config.toml
d_expert = 128
d_shared_expert = 0
activation = "swiglu"
normalize_top_k = false
balance_bias = true
router_logit_norm = 1.5
head_dim = 64
vocab_size = 35476
positions = "rope"
rope_base = 2360.0
rope_fraction = 1.0
parallel_block = false
batch_tokens = 131072
doc_mask = true
Below are experts of layer 8 (counted from 0) of a mixture-of-experts language model. Rows are named gate (a neuron's input weights, with its number), up (a neuron's input weights, with its number), down (a neuron's output weights, with its number) and show model dimensions 128-255. Each number is 50 + 10 x the weight over its row's rms, rounded and kept within 0 to 99.
Before each expert's rows: a language model's description of what the expert responds to. This comes from a sample of Wikipedia text that the model never trained on.

# expert 27
What it handles: Prepositions linking a noun to its complement, overwhelmingly of, also for, in, among, e.g. Date of birth, Coat of arms.
gate1:49 55 57 52 55 30 54 41 57 57 72 56 58 59 54 76 73 47 57 59 52 41 45 54 44 30 48 51 41 45 62 47 50 68 51 61 69 31 44 39 55 40 33 52 66 57 41 57 39 62 54 42 60 44 49 37 69 45 47 40 55 54 34 33 46 47 55 47 61 56 54 52 39 35 57 48 67 57 46 60 51 44 43 19 58 56 64 41 49 47 47 46 42 57 52 73 49 67 42 48 57 41 36 51 45 50 48 51 49 47 45 46 49 27 45 35 55 52 44 53 47 31 39 55 51 65 49 43
up1:52 47 53 38 29 34 39 50 41 70 39 49 65 38 43 47 43 71 45 57 57 46 47 75 54 48 44 43 42 46 45 39 47 49 50 34 56 56 49 44 52 48 31 47 67 68 61 55 41 43 57 69 62 45 62 46 51 51 59 53 75 45 41 70 47 58 52 40 49 42 49 49 45 51 44 49 54 60 55 22 33 41 56 34 60 42 61 33 54 66 37 63 44 58 53 67 33 48 63 61 45 39 48 63 46 47 57 55 67 61 39 43 59 32 42 55 48 41 45 48 61 52 36 50 49 41 46 53
down1:25 48 47 45 39 44 55 52 39 44 48 48 58 37 45 41 55 32 48 47 54 54 30 45 50 46 59 70 64 58 67 51 53 31 47 46 54 46 51 52 63 57 49 36 64 52 48 45 49 35 61 46 40 47 27 49 58 42 49 53 60 52 44 46 44 41 42 44 62 42 56 46 49 50 63 47 60 47 43 42 61 54 52 55 63 48 54 36 41 44 38 47 31 48 40 52 52 42 52 73 37 57 53 63 32 63 54 40 61 48 50 39 56 51 55 61 48 43 36 51 21 48 36 49 43 39 43 37

# expert 0
What it handles: First pieces of East Asian and other non-English names and romanizations, including CJK leading bytes, such as Da(iei), Pe(king), Sha, Hong.
gate0:67 44 68 58 74 51 58 44 32 57 48 44 46 47 32 56 48 41 35 56 57 50 59 47 44 46 41 47 43 39 49 47 66 40 50 63 69 53 76 46 53 49 36 58 54 46 56 64 68 42 58 42 70 34 47 37 44 50 53 49 54 51 53 36 53 58 48 61 53 38 58 41 57 34 63 42 67 30 34 72 64 44 65 35 49 55 54 70 60 50 63 49 39 57 39 32 53 49 51 55 47 41 40 21 50 58 36 30 52 41 53 55 62 44 49 40 44 64 62 43 52 47 59 29 61 55 60 50
up0:46 55 33 42 58 57 45 42 72 42 43 63 46 75 50 50 41 71 46 46 54 60 28 54 40 52 43 54 39 33 39 57 60 45 45 50 45 24 42 45 45 72 35 67 35 47 54 49 46 51 46 56 43 63 45 61 62 57 48 65 52 46 48 54 47 54 52 38 50 52 35 62 41 78 69 52 46 45 52 29 20 66 77 54 48 51 43 28 40 62 34 32 58 63 52 37 63 48 48 50 59 40 53 47 67 44 63 63 38 64 38 48 37 51 38 46 56 51 53 47 54 59 49 67 49 58 48 46
down0:58 29 35 42 54 51 39 51 51 77 47 66 41 56 56 46 40 49 49 56 46 41 29 55 39 47 46 65 62 35 62 61 45 49 66 48 52 49 52 50 32 49 39 44 50 49 61 78 47 67 42 42 63 54 58 74 42 33 63 68 39 68 43 52 42 37 49 45 28 49 38 48 52 55 41 54 39 44 62 50 48 58 53 51 52 61 53 58 47 46 36 49 70 37 49 34 52 58 66 43 43 66 49 58 37 51 53 28 46 56 59 71 49 50 28 47 48 38 51 40 44 33 53 39 43 55 41 36

# expert 32
What it handles: Quantity words and determiners before nouns in running prose, such as all, many, several, these, both, two, various.
gate0:58 54 47 46 63 40 49 59 50 34 52 41 50 59 53 65 43 48 56 40 56 31 37 29 60 53 43 42 32 45 41 15 64 41 54 52 61 55 52 44 48 49 50 61 61 42 49 38 43 46 58 49 46 41 24 52 61 43 47 46 60 56 55 62 60 50 36 40 47 42 33 49 34 64 32 77 50 57 50 44 46 41 44 51 67 47 44 50 59 58 61 44 52 31 53 51 64 47 57 49 46 58 59 48 37 43 49 41 56 45 57 21 46 42 41 53 50 49 57 49 47 56 47 61 32 53 42 45
up0:31 53 40 50 29 60 49 28 56 30 65 65 37 56 40 63 72 55 36 53 50 51 62 79 40 48 69 59 60 45 58 58 45 50 61 50 43 46 54 58 51 47 51 44 55 69 40 48 71 57 65 46 58 68 79 44 47 52 44 48 45 53 62 52 45 48 68 50 60 51 58 51 42 39 60 41 55 53 48 56 32 55 57 37 57 22 32 29 36 28 47 42 50 50 37 37 42 49 45 35 58 42 48 58 61 52 48 60 39 48 62 49 50 56 51 35 48 41 66 51 45 42 47 52 55 43 34 55
down0:46 48 45 50 51 39 47 51 42 48 42 51 59 66 57 43 52 33 38 51 60 49 62 48 33 48 24 56 39 52 45 41 62 45 50 44 53 42 58 37 51 44 61 44 52 49 37 42 49 52 71 42 41 48 49 38 46 60 54 46 65 55 49 54 54 42 30 45 48 52 46 57 36 46 52 40 52 44 39 36 52 30 54 42 59 54 43 46 32 52 52 42 40 37 30 38 56 54 37 46 55 47 58 51 59 45 35 65 55 49 49 46 45 47 35 42 48 33 43 43 62 53 50 71 19 68 70 30

# expert 10
What it handles: Chemistry and biology word pieces and causal verbs in technical or scientific prose, such as phosph-ate, ammon-ium, provide, prevent, create.
gate0:47 51 46 51 59 52 45 50 42 37 52 62 45 36 38 50 39 61 57 48 55 55 31 47 49 38 47 51 59 41 41 46 51 47 45 52 53 60 55 66 47 39 46 49 39 58 35 72 50 45 31 66 56 46 42 48 71 49 57 49 41 34 55 59 51 58 47 44 52 57 64 52 52 50 62 38 55 42 55 41 62 50 53 57 60 66 40 64 48 40 59 64 50 64 50 53 50 54 49 36 61 38 57 44 26 68 48 44 58 61 50 47 46 31 46 31 57 45 44 59 69 50 59 42 44 40 38 44
up0:52 37 44 48 44 56 52 57 40 50 50 36 48 45 30 48 45 58 45 62 38 79 67 39 72 47 43 46 61 56 43 49 37 62 45 57 57 40 45 57 57 51 44 27 51 48 50 40 67 63 43 65 46 52 48 81 47 46 57 58 57 50 58 35 43 50 53 38 53 56 61 51 50 38 53 44 34 45 63 48 24 72 52 29 56 45 41 59 71 59 55 58 60 47 38 62 50 52 53 30 50 50 73 37 42 50 72 42 69 49 67 37 51 64 39 45 47 37 39 54 48 57 47 65 58 54 49 61
down0:38 48 43 65 47 59 66 56 68 69 61 61 40 39 78 51 62 49 35 40 41 42 61 48 44 63 59 60 49 48 62 60 46 47 48 70 45 46 37 30 50 62 58 56 50 53 64 45 59 52 59 54 52 51 39 43 35 40 56 38 51 51 54 44 49 49 59 53 54 46 38 46 47 60 44 49 59 44 35 48 63 52 55 52 49 56 45 52 49 57 39 61 46 35 47 57 72 57 49 42 42 48 54 36 52 44 45 61 35 43 45 52 62 70 71 64 62 46 63 52 58 65 46 33 59 64 64 54

# expert 31
What it handles: Opening parentheses, brackets and quote marks, as in medalist(s), Original team(s), (PNP), and a quote opening a cited title.
gate1:48 46 55 42 51 51 47 45 50 45 30 50 52 43 40 47 77 44 41 54 47 55 37 47 50 49 51 67 51 36 64 48 33 40 53 42 53 49 41 56 56 67 51 57 29 35 62 43 65 50 48 28 58 52 56 49 44 46 57 31 61 49 42 63 64 50 56 66 51 57 27 40 58 34 51 45 42 54 50 48 31 56 34 56 37 69 40 52 35 71 72 45 51 58 34 39 46 43 48 64 68 53 58 51 39 45 57 46 49 48 49 47 58 59 48 49 38 45 46 65 34 38 47 52 54 57 37 49
up1:48 45 53 69 72 57 52 52 63 62 67 39 41 52 57 46 37 65 66 54 50 41 49 62 50 46 41 44 37 56 38 61 63 48 57 60 53 54 52 61 49 21 48 39 67 59 35 59 31 51 45 61 47 49 35 49 35 52 34 67 53 50 58 42 23 44 52 42 71 47 68 58 38 74 44 51 39 51 47 58 67 45 60 51 70 31 70 54 70 39 48 50 49 42 65 56 55 53 51 37 27 49 48 46 61 60 42 50 40 49 47 58 50 55 57 59 60 59 54 42 65 84 54 54 48 46 55 64
down1:54 64 51 57 49 43 59 47 58 57 45 49 48 62 57 53 33 57 52 34 39 52 52 46 44 61 53 59 54 29 70 56 50 45 67 58 65 57 70 50 38 43 40 47 49 50 49 47 52 56 43 47 46 57 68 47 56 46 46 42 32 49 43 39 46 62 60 50 48 45 42 54 63 68 31 62 41 60 66 35 70 43 46 46 47 61 75 51 49 49 50 55 50 38 50 52 46 54 38 36 64 55 43 54 58 52 45 47 61 55 62 40 66 58 49 34 61 39 57 42 53 63 65 49 49 79 59 58

# expert 57
What it handles: Role or work nouns after his, her or 's in biographies, e.g. debut album, film director, father, wife, with following commas.
gate0:54 55 54 60 72 50 51 61 59 65 44 46 65 58 59 53 48 56 45 42 44 41 45 47 39 37 36 31 45 40 50 46 63 50 42 40 64 65 33 55 66 51 59 64 57 53 50 37 64 25 40 53 63 60 57 45 60 56 60 61 50 68 65 44 51 44 41 54 54 40 54 54 69 52 44 48 48 49 42 46 50 41 49 51 49 54 53 52 57 63 49 48 46 49 57 61 44 39 46 47 54 38 48 16 44 51 56 56 65 32 49 46 46 58 40 68 62 46 56 65 52 72 58 70 42 53 43 59
up0:61 62 56 47 57 40 69 40 57 67 34 53 48 70 57 48 56 44 63 55 72 61 36 43 43 57 57 38 52 55 66 60 59 47 56 49 72 56 44 55 43 56 61 52 66 46 62 36 53 33 51 53 58 69 51 69 45 55 52 50 61 47 44 38 66 39 52 42 50 41 35 42 45 39 41 41 52 51 21 51 46 52 39 61 46 61 35 53 50 45 48 60 67 55 55 51 50 53 52 60 55 55 52 49 45 54 65 58 53 37 64 42 55 64 36 43 57 49 38 53 45 55 61 52 14 54 51 63
down0:42 45 60 48 65 48 46 33 64 43 34 55 50 72 48 22 72 49 64 69 60 46 56 49 35 63 46 45 66 45 49 64 42 50 72 53 74 47 22 39 53 42 64 44 60 45 57 52 41 41 57 45 39 50 60 57 56 65 54 48 62 56 51 38 54 48 60 49 42 56 45 58 56 59 58 72 55 44 45 42 49 39 46 50 40 42 39 46 49 37 45 46 42 34 70 50 45 38 68 53 65 35 48 52 38 56 61 50 52 51 39 60 49 52 54 57 49 42 49 59 55 38 63 42 48 58 43 43

# expert 42
What it handles: Word pieces like h in Indian and Pakistani place names such as Aligarh, Garhwal, Rampur, plus numerals and determiners like two, same.
gate0:62 61 60 27 45 60 53 33 44 57 51 56 40 66 44 72 51 69 59 56 48 41 54 63 58 58 57 67 53 51 56 55 50 69 41 37 55 47 38 45 64 56 45 53 43 14 52 49 49 29 57 44 51 59 32 62 61 47 57 37 48 52 50 33 50 45 50 68 47 46 45 68 31 54 28 45 58 57 48 54 57 36 47 46 41 48 47 40 47 71 36 53 31 57 59 70 28 57 47 57 38 29 42 38 62 55 26 82 39 31 37 40 47 51 66 62 49 50 42 54 48 71 58 52 54 57 36 55
up0:58 46 45 70 57 54 48 61 44 47 54 50 39 40 46 19 59 35 61 38 60 55 42 41 37 45 54 38 54 58 51 32 46 34 59 49 39 55 44 44 34 52 58 39 53 64 63 43 53 71 69 42 51 53 65 43 48 39 32 61 50 57 57 60 59 50 58 56 44 43 59 59 41 53 51 34 27 35 43 52 36 55 50 54 57 52 35 61 48 38 39 34 66 42 56 54 55 39 61 50 85 58 44 52 25 37 55 34 62 50 49 45 58 52 33 42 57 48 43 59 54 43 52 67 40 37 54 57
down0:54 76 49 48 50 51 60 51 45 41 38 82 56 53 37 70 39 48 48 75 43 57 72 42 63 40 39 54 48 43 58 55 36 41 54 60 50 39 48 54 56 54 48 39 46 58 46 50 44 61 55 41 51 58 35 53 54 53 40 56 58 53 39 51 69 62 44 38 59 53 51 67 56 54 59 36 40 53 49 57 58 46 39 54 54 44 62 55 51 40 56 64 45 68 49 35 59 53 32 54 43 50 21 48 52 51 59 49 65 60 66 41 49 36 60 35 42 48 51 38 48 60 34 47 46 51 46 50

# expert 9
What it handles: Word pieces inside personal names, often South Asian or celebrity (Warhol, Spielberg, Bhubaneswar), plus War in World War I/II.
gate0:39 46 47 59 31 54 52 58 52 39 46 39 41 66 58 56 54 45 73 52 32 78 55 46 38 40 50 46 59 47 50 58 63 50 46 35 47 60 51 61 55 52 48 44 41 59 61 53 56 34 52 47 59 58 41 52 68 46 49 37 56 38 45 45 53 50 48 43 46 54 33 42 48 50 42 63 64 73 54 48 75 33 33 71 68 47 53 57 46 39 60 44 58 45 42 55 30 51 50 59 49 63 52 64 35 54 57 40 36 42 51 44 41 68 54 53 35 52 80 43 40 45 53 34 46 41 39 47
up0:40 49 47 67 29 58 70 56 44 51 61 50 51 61 57 58 74 49 71 57 47 66 44 47 66 63 40 53 61 68 43 66 55 41 62 38 63 51 57 50 52 52 37 50 60 33 49 37 46 32 45 69 59 50 39 45 47 42 46 33 55 41 34 52 66 55 51 51 41 43 37 56 41 52 61 43 41 65 58 48 61 38 37 43 53 53 48 58 38 42 33 63 55 43 48 54 53 38 50 47 54 44 59 56 52 47 34 59 55 35 53 45 42 61 43 42 53 56 56 52 31 54 46 32 48 31 44 36
down0:49 57 41 51 35 46 61 62 55 52 57 51 58 47 71 55 41 58 37 65 22 40 48 51 43 50 61 38 65 62 56 37 57 53 71 40 55 32 40 45 54 59 35 51 55 51 71 42 42 56 33 38 55 43 51 41 32 46 48 32 49 54 44 48 69 70 34 49 45 36 54 47 48 42 40 64 62 58 42 49 45 53 55 68 60 49 55 36 50 56 55 56 61 51 37 40 42 47 63 49 63 48 52 52 45 49 44 53 70 44 53 31 40 29 44 61 57 63 56 38 74 47 51 63 69 60 64 57

# expert 52
What it handles: Pipes, semicolons and spaces in sports tables and infobox lists, plus capital-letter abbreviation pieces, such as Racing, Team, GA.
gate0:26 35 62 48 50 45 41 53 65 53 42 57 49 58 49 42 41 26 56 39 48 52 59 60 61 55 62 55 48 53 41 50 63 50 47 46 55 36 62 53 32 52 61 57 49 54 52 68 56 55 42 56 56 39 50 47 61 51 52 43 48 50 37 34 59 40 35 62 63 64 42 56 39 52 48 51 37 50 62 43 58 37 51 60 45 31 72 39 43 43 68 52 60 48 46 38 41 39 38 57 57 43 50 56 57 50 41 48 47 53 41 43 53 47 60 53 57 51 59 65 50 69 41 51 57 35 59 46
up0:44 47 50 52 57 36 63 60 28 64 44 51 44 47 50 72 35 33 47 57 35 37 45 55 54 39 49 46 54 47 54 60 53 49 52 60 39 51 59 44 61 37 63 42 50 54 47 46 55 59 51 55 31 52 46 33 37 67 45 56 42 48 60 41 42 39 39 27 50 54 37 51 80 46 48 56 49 36 48 42 54 40 31 47 53 50 54 42 62 55 53 58 61 58 46 49 48 56 49 48 39 39 56 53 49 62 50 37 56 49 45 39 42 53 42 34 64 60 52 52 54 59 32 53 46 54 76 41
down0:47 53 52 55 56 23 44 59 37 38 32 40 38 46 57 44 44 44 54 64 39 39 42 54 35 37 34 41 47 53 49 54 44 48 57 35 58 35 53 69 44 45 41 50 59 40 52 46 65 39 57 31 42 52 36 57 28 56 54 50 46 47 48 53 37 40 71 31 44 64 42 60 46 33 68 44 40 58 55 76 60 62 43 56 52 55 51 33 62 33 38 58 25 51 35 60 43 52 41 40 50 58 62 34 46 54 41 53 57 28 57 40 44 55 38 53 52 44 50 44 59 48 48 55 44 63 36 56

# expert 6
What it handles: Commas and words opening subordinate or relative clauses in narrative prose, such as when, where, which, who, however, until.
gate0:77 46 45 48 55 36 55 59 55 62 53 55 55 67 39 56 56 43 44 29 52 39 57 58 62 43 25 43 35 52 48 52 49 45 60 61 65 60 32 39 47 41 48 45 56 55 62 46 61 36 30 64 53 58 54 66 56 49 60 54 39 62 72 66 46 73 34 43 66 47 53 37 33 48 40 57 60 52 66 37 45 40 61 45 55 55 53 57 42 53 42 43 67 45 52 33 46 64 67 33 69 46 61 77 47 49 24 61 56 43 64 51 42 68 58 36 70 67 53 43 61 59 52 54 55 42 56 50
up0:38 51 46 49 48 58 54 51 40 41 46 42 56 41 55 28 45 53 64 62 64 48 36 51 42 54 75 55 66 55 50 39 58 57 32 37 38 44 68 66 51 68 45 68 56 42 36 59 34 58 54 39 50 51 51 26 48 51 41 55 66 44 38 46 62 34 66 61 42 45 44 52 69 55 51 50 46 51 46 56 47 51 52 62 47 41 55 49 54 38 47 58 44 58 38 57 40 34 31 58 27 52 41 24 49 45 72 34 40 54 47 60 65 35 48 76 43 46 44 52 41 37 57 53 34 52 51 56
down0:63 50 53 66 57 39 58 48 46 58 64 37 50 46 51 63 36 47 52 44 53 56 50 58 44 68 64 34 45 45 50 64 54 37 46 42 50 59 50 53 41 51 39 66 48 41 40 58 52 33 60 66 47 47 52 42 59 39 47 52 49 70 52 43 62 57 64 44 53 50 53 41 33 48 52 53 36 62 46 43 65 77 54 47 45 46 48 60 54 34 35 46 74 52 40 60 34 50 43 40 48 49 37 49 41 51 27 62 54 50 38 41 76 61 53 51 34 67 47 38 47 61 21 63 50 36 40 55

# expert 18
What it handles: Continuation bytes inside Japanese, Chinese, Korean and Thai script, plus opening parentheses before unit conversions or numbers in tables.
gate1:40 41 68 48 47 58 42 66 57 47 65 59 65 44 46 53 36 38 58 66 53 48 70 41 45 54 39 38 29 41 47 68 29 51 67 32 63 37 50 53 41 42 51 54 53 58 64 24 52 26 61 38 56 46 56 57 60 44 56 71 56 46 60 52 39 36 47 55 47 34 34 45 59 48 55 60 57 51 38 53 22 68 55 42 67 53 51 52 55 52 60 47 34 58 56 51 54 43 54 47 51 53 68 57 25 33 50 26 59 56 46 54 37 57 39 52 44 57 50 56 34 36 58 49 59 47 43 32
up1:45 43 40 71 46 53 48 55 29 50 30 51 46 54 49 57 44 49 44 55 73 58 40 51 46 56 48 41 52 44 50 48 63 35 45 57 36 39 31 34 58 36 72 57 49 61 45 66 39 42 51 48 43 50 51 36 52 52 34 55 33 37 55 42 52 55 54 22 58 50 44 49 49 61 52 58 36 42 47 51 68 41 45 41 64 50 58 50 39 49 54 19 40 53 50 61 63 46 55 42 36 43 43 51 40 68 52 60 56 52 41 41 47 50 57 52 52 41 59 28 54 53 59 56 28 67 56 38
down1:66 56 64 36 62 46 50 39 70 48 61 44 29 34 59 51 52 54 54 58 39 55 32 44 46 46 34 46 65 50 49 50 60 48 49 54 44 39 41 53 50 58 28 48 50 48 61 45 58 50 39 60 68 35 57 26 53 47 67 49 29 57 44 54 49 53 72 42 62 53 61 40 47 54 45 56 59 49 44 43 51 41 55 49 38 45 57 42 41 51 33 48 62 46 62 53 58 50 50 63 53 45 50 54 57 47 61 67 56 47 49 31 49 52 47 42 32 56 62 39 45 30 54 44 61 50 34 67

# expert 5
What it handles: Single digit tokens inside larger numbers, years, times and ISBNs, plus number words, ordinal th, and Total, Notable, such as.
gate0:43 52 59 55 50 21 55 65 60 42 68 54 61 48 65 50 52 49 64 50 59 59 43 54 42 64 55 48 38 44 49 40 39 57 45 77 39 69 41 74 64 43 46 46 54 67 47 52 39 56 45 51 63 70 58 46 53 69 54 40 42 54 66 56 60 43 45 53 55 47 59 44 72 51 47 43 56 67 48 35 48 51 67 53 50 26 83 56 64 45 55 48 49 60 65 57 56 57 66 30 44 53 31 53 62 57 39 50 43 56 56 47 69 52 51 50 44 57 59 51 51 51 60 53 54 51 36 47
up0:50 54 50 52 47 59 54 29 47 64 45 62 28 53 31 71 45 56 34 57 48 51 49 50 52 53 35 54 44 45 41 46 50 41 58 60 83 42 41 49 33 47 54 44 42 55 45 62 40 40 61 53 26 23 35 41 43 57 59 76 61 45 35 53 53 61 48 34 57 49 29 49 42 48 52 49 38 43 48 62 54 52 42 62 37 64 31 53 33 41 43 55 50 35 61 49 61 29 43 37 40 51 66 58 48 50 63 62 51 56 31 47 33 48 58 47 58 34 43 34 65 51 41 63 35 36 67 55
down0:40 47 39 55 63 37 61 54 47 51 68 69 44 59 58 38 47 51 33 54 42 49 59 54 41 63 40 49 49 68 44 45 50 66 45 53 49 39 56 35 60 59 38 53 67 56 46 55 58 57 52 56 48 63 64 37 35 49 65 53 48 38 46 45 52 45 56 35 68 34 43 38 66 47 50 64 47 65 57 50 48 42 55 47 54 58 39 50 52 57 57 51 49 43 48 48 44 57 63 51 48 55 41 28 45 58 50 58 49 39 42 38 39 44 54 56 56 52 56 50 69 55 45 50 60 38 54 38

# expert 20
What it handles: First pieces of surnames or team names after a given name in sports lists and tables, e.g. Hal(ep), Ber(locq), Ferr(ero); also Full name.
gate0:44 46 66 37 60 44 46 50 33 53 47 48 54 49 57 61 45 47 59 66 45 47 33 47 42 40 45 37 45 37 63 59 69 44 48 23 53 76 71 54 24 53 43 29 40 52 67 54 47 49 48 59 63 49 52 46 52 49 29 48 53 42 54 48 56 42 59 42 56 43 56 47 51 44 24 28 67 43 50 50 56 48 48 55 52 58 54 58 34 33 59 74 36 53 64 66 50 43 55 71 58 64 62 54 32 41 61 51 53 66 50 57 47 47 55 39 60 55 49 53 50 48 46 62 53 35 39 49
up0:36 43 56 42 47 45 31 59 55 78 55 39 51 53 42 33 73 48 48 50 35 53 57 51 56 58 70 40 58 61 37 57 67 27 53 32 40 17 53 55 63 54 40 43 43 40 59 63 60 50 47 72 58 50 42 49 31 73 49 51 48 30 43 47 63 54 60 62 45 58 43 47 38 37 52 56 58 42 54 39 49 60 57 56 59 69 48 30 38 59 71 43 33 47 51 48 56 49 54 42 35 59 61 20 58 47 64 44 60 61 44 51 42 39 50 40 57 38 42 60 49 37 41 53 53 40 60 40
down0:36 46 58 42 57 58 55 59 72 53 54 48 60 54 64 45 53 43 50 51 37 46 54 52 62 61 52 59 34 48 31 41 57 46 58 51 60 60 51 44 60 42 52 43 48 59 64 41 45 54 47 55 51 41 33 43 50 60 46 51 34 53 40 50 51 65 47 56 34 47 44 47 56 36 68 58 48 41 38 55 59 47 70 47 43 52 46 39 48 52 49 36 67 45 39 56 56 49 52 54 42 53 40 29 47 42 43 57 46 56 49 70 50 51 57 40 37 29 42 44 36 41 45 51 60 49 40 29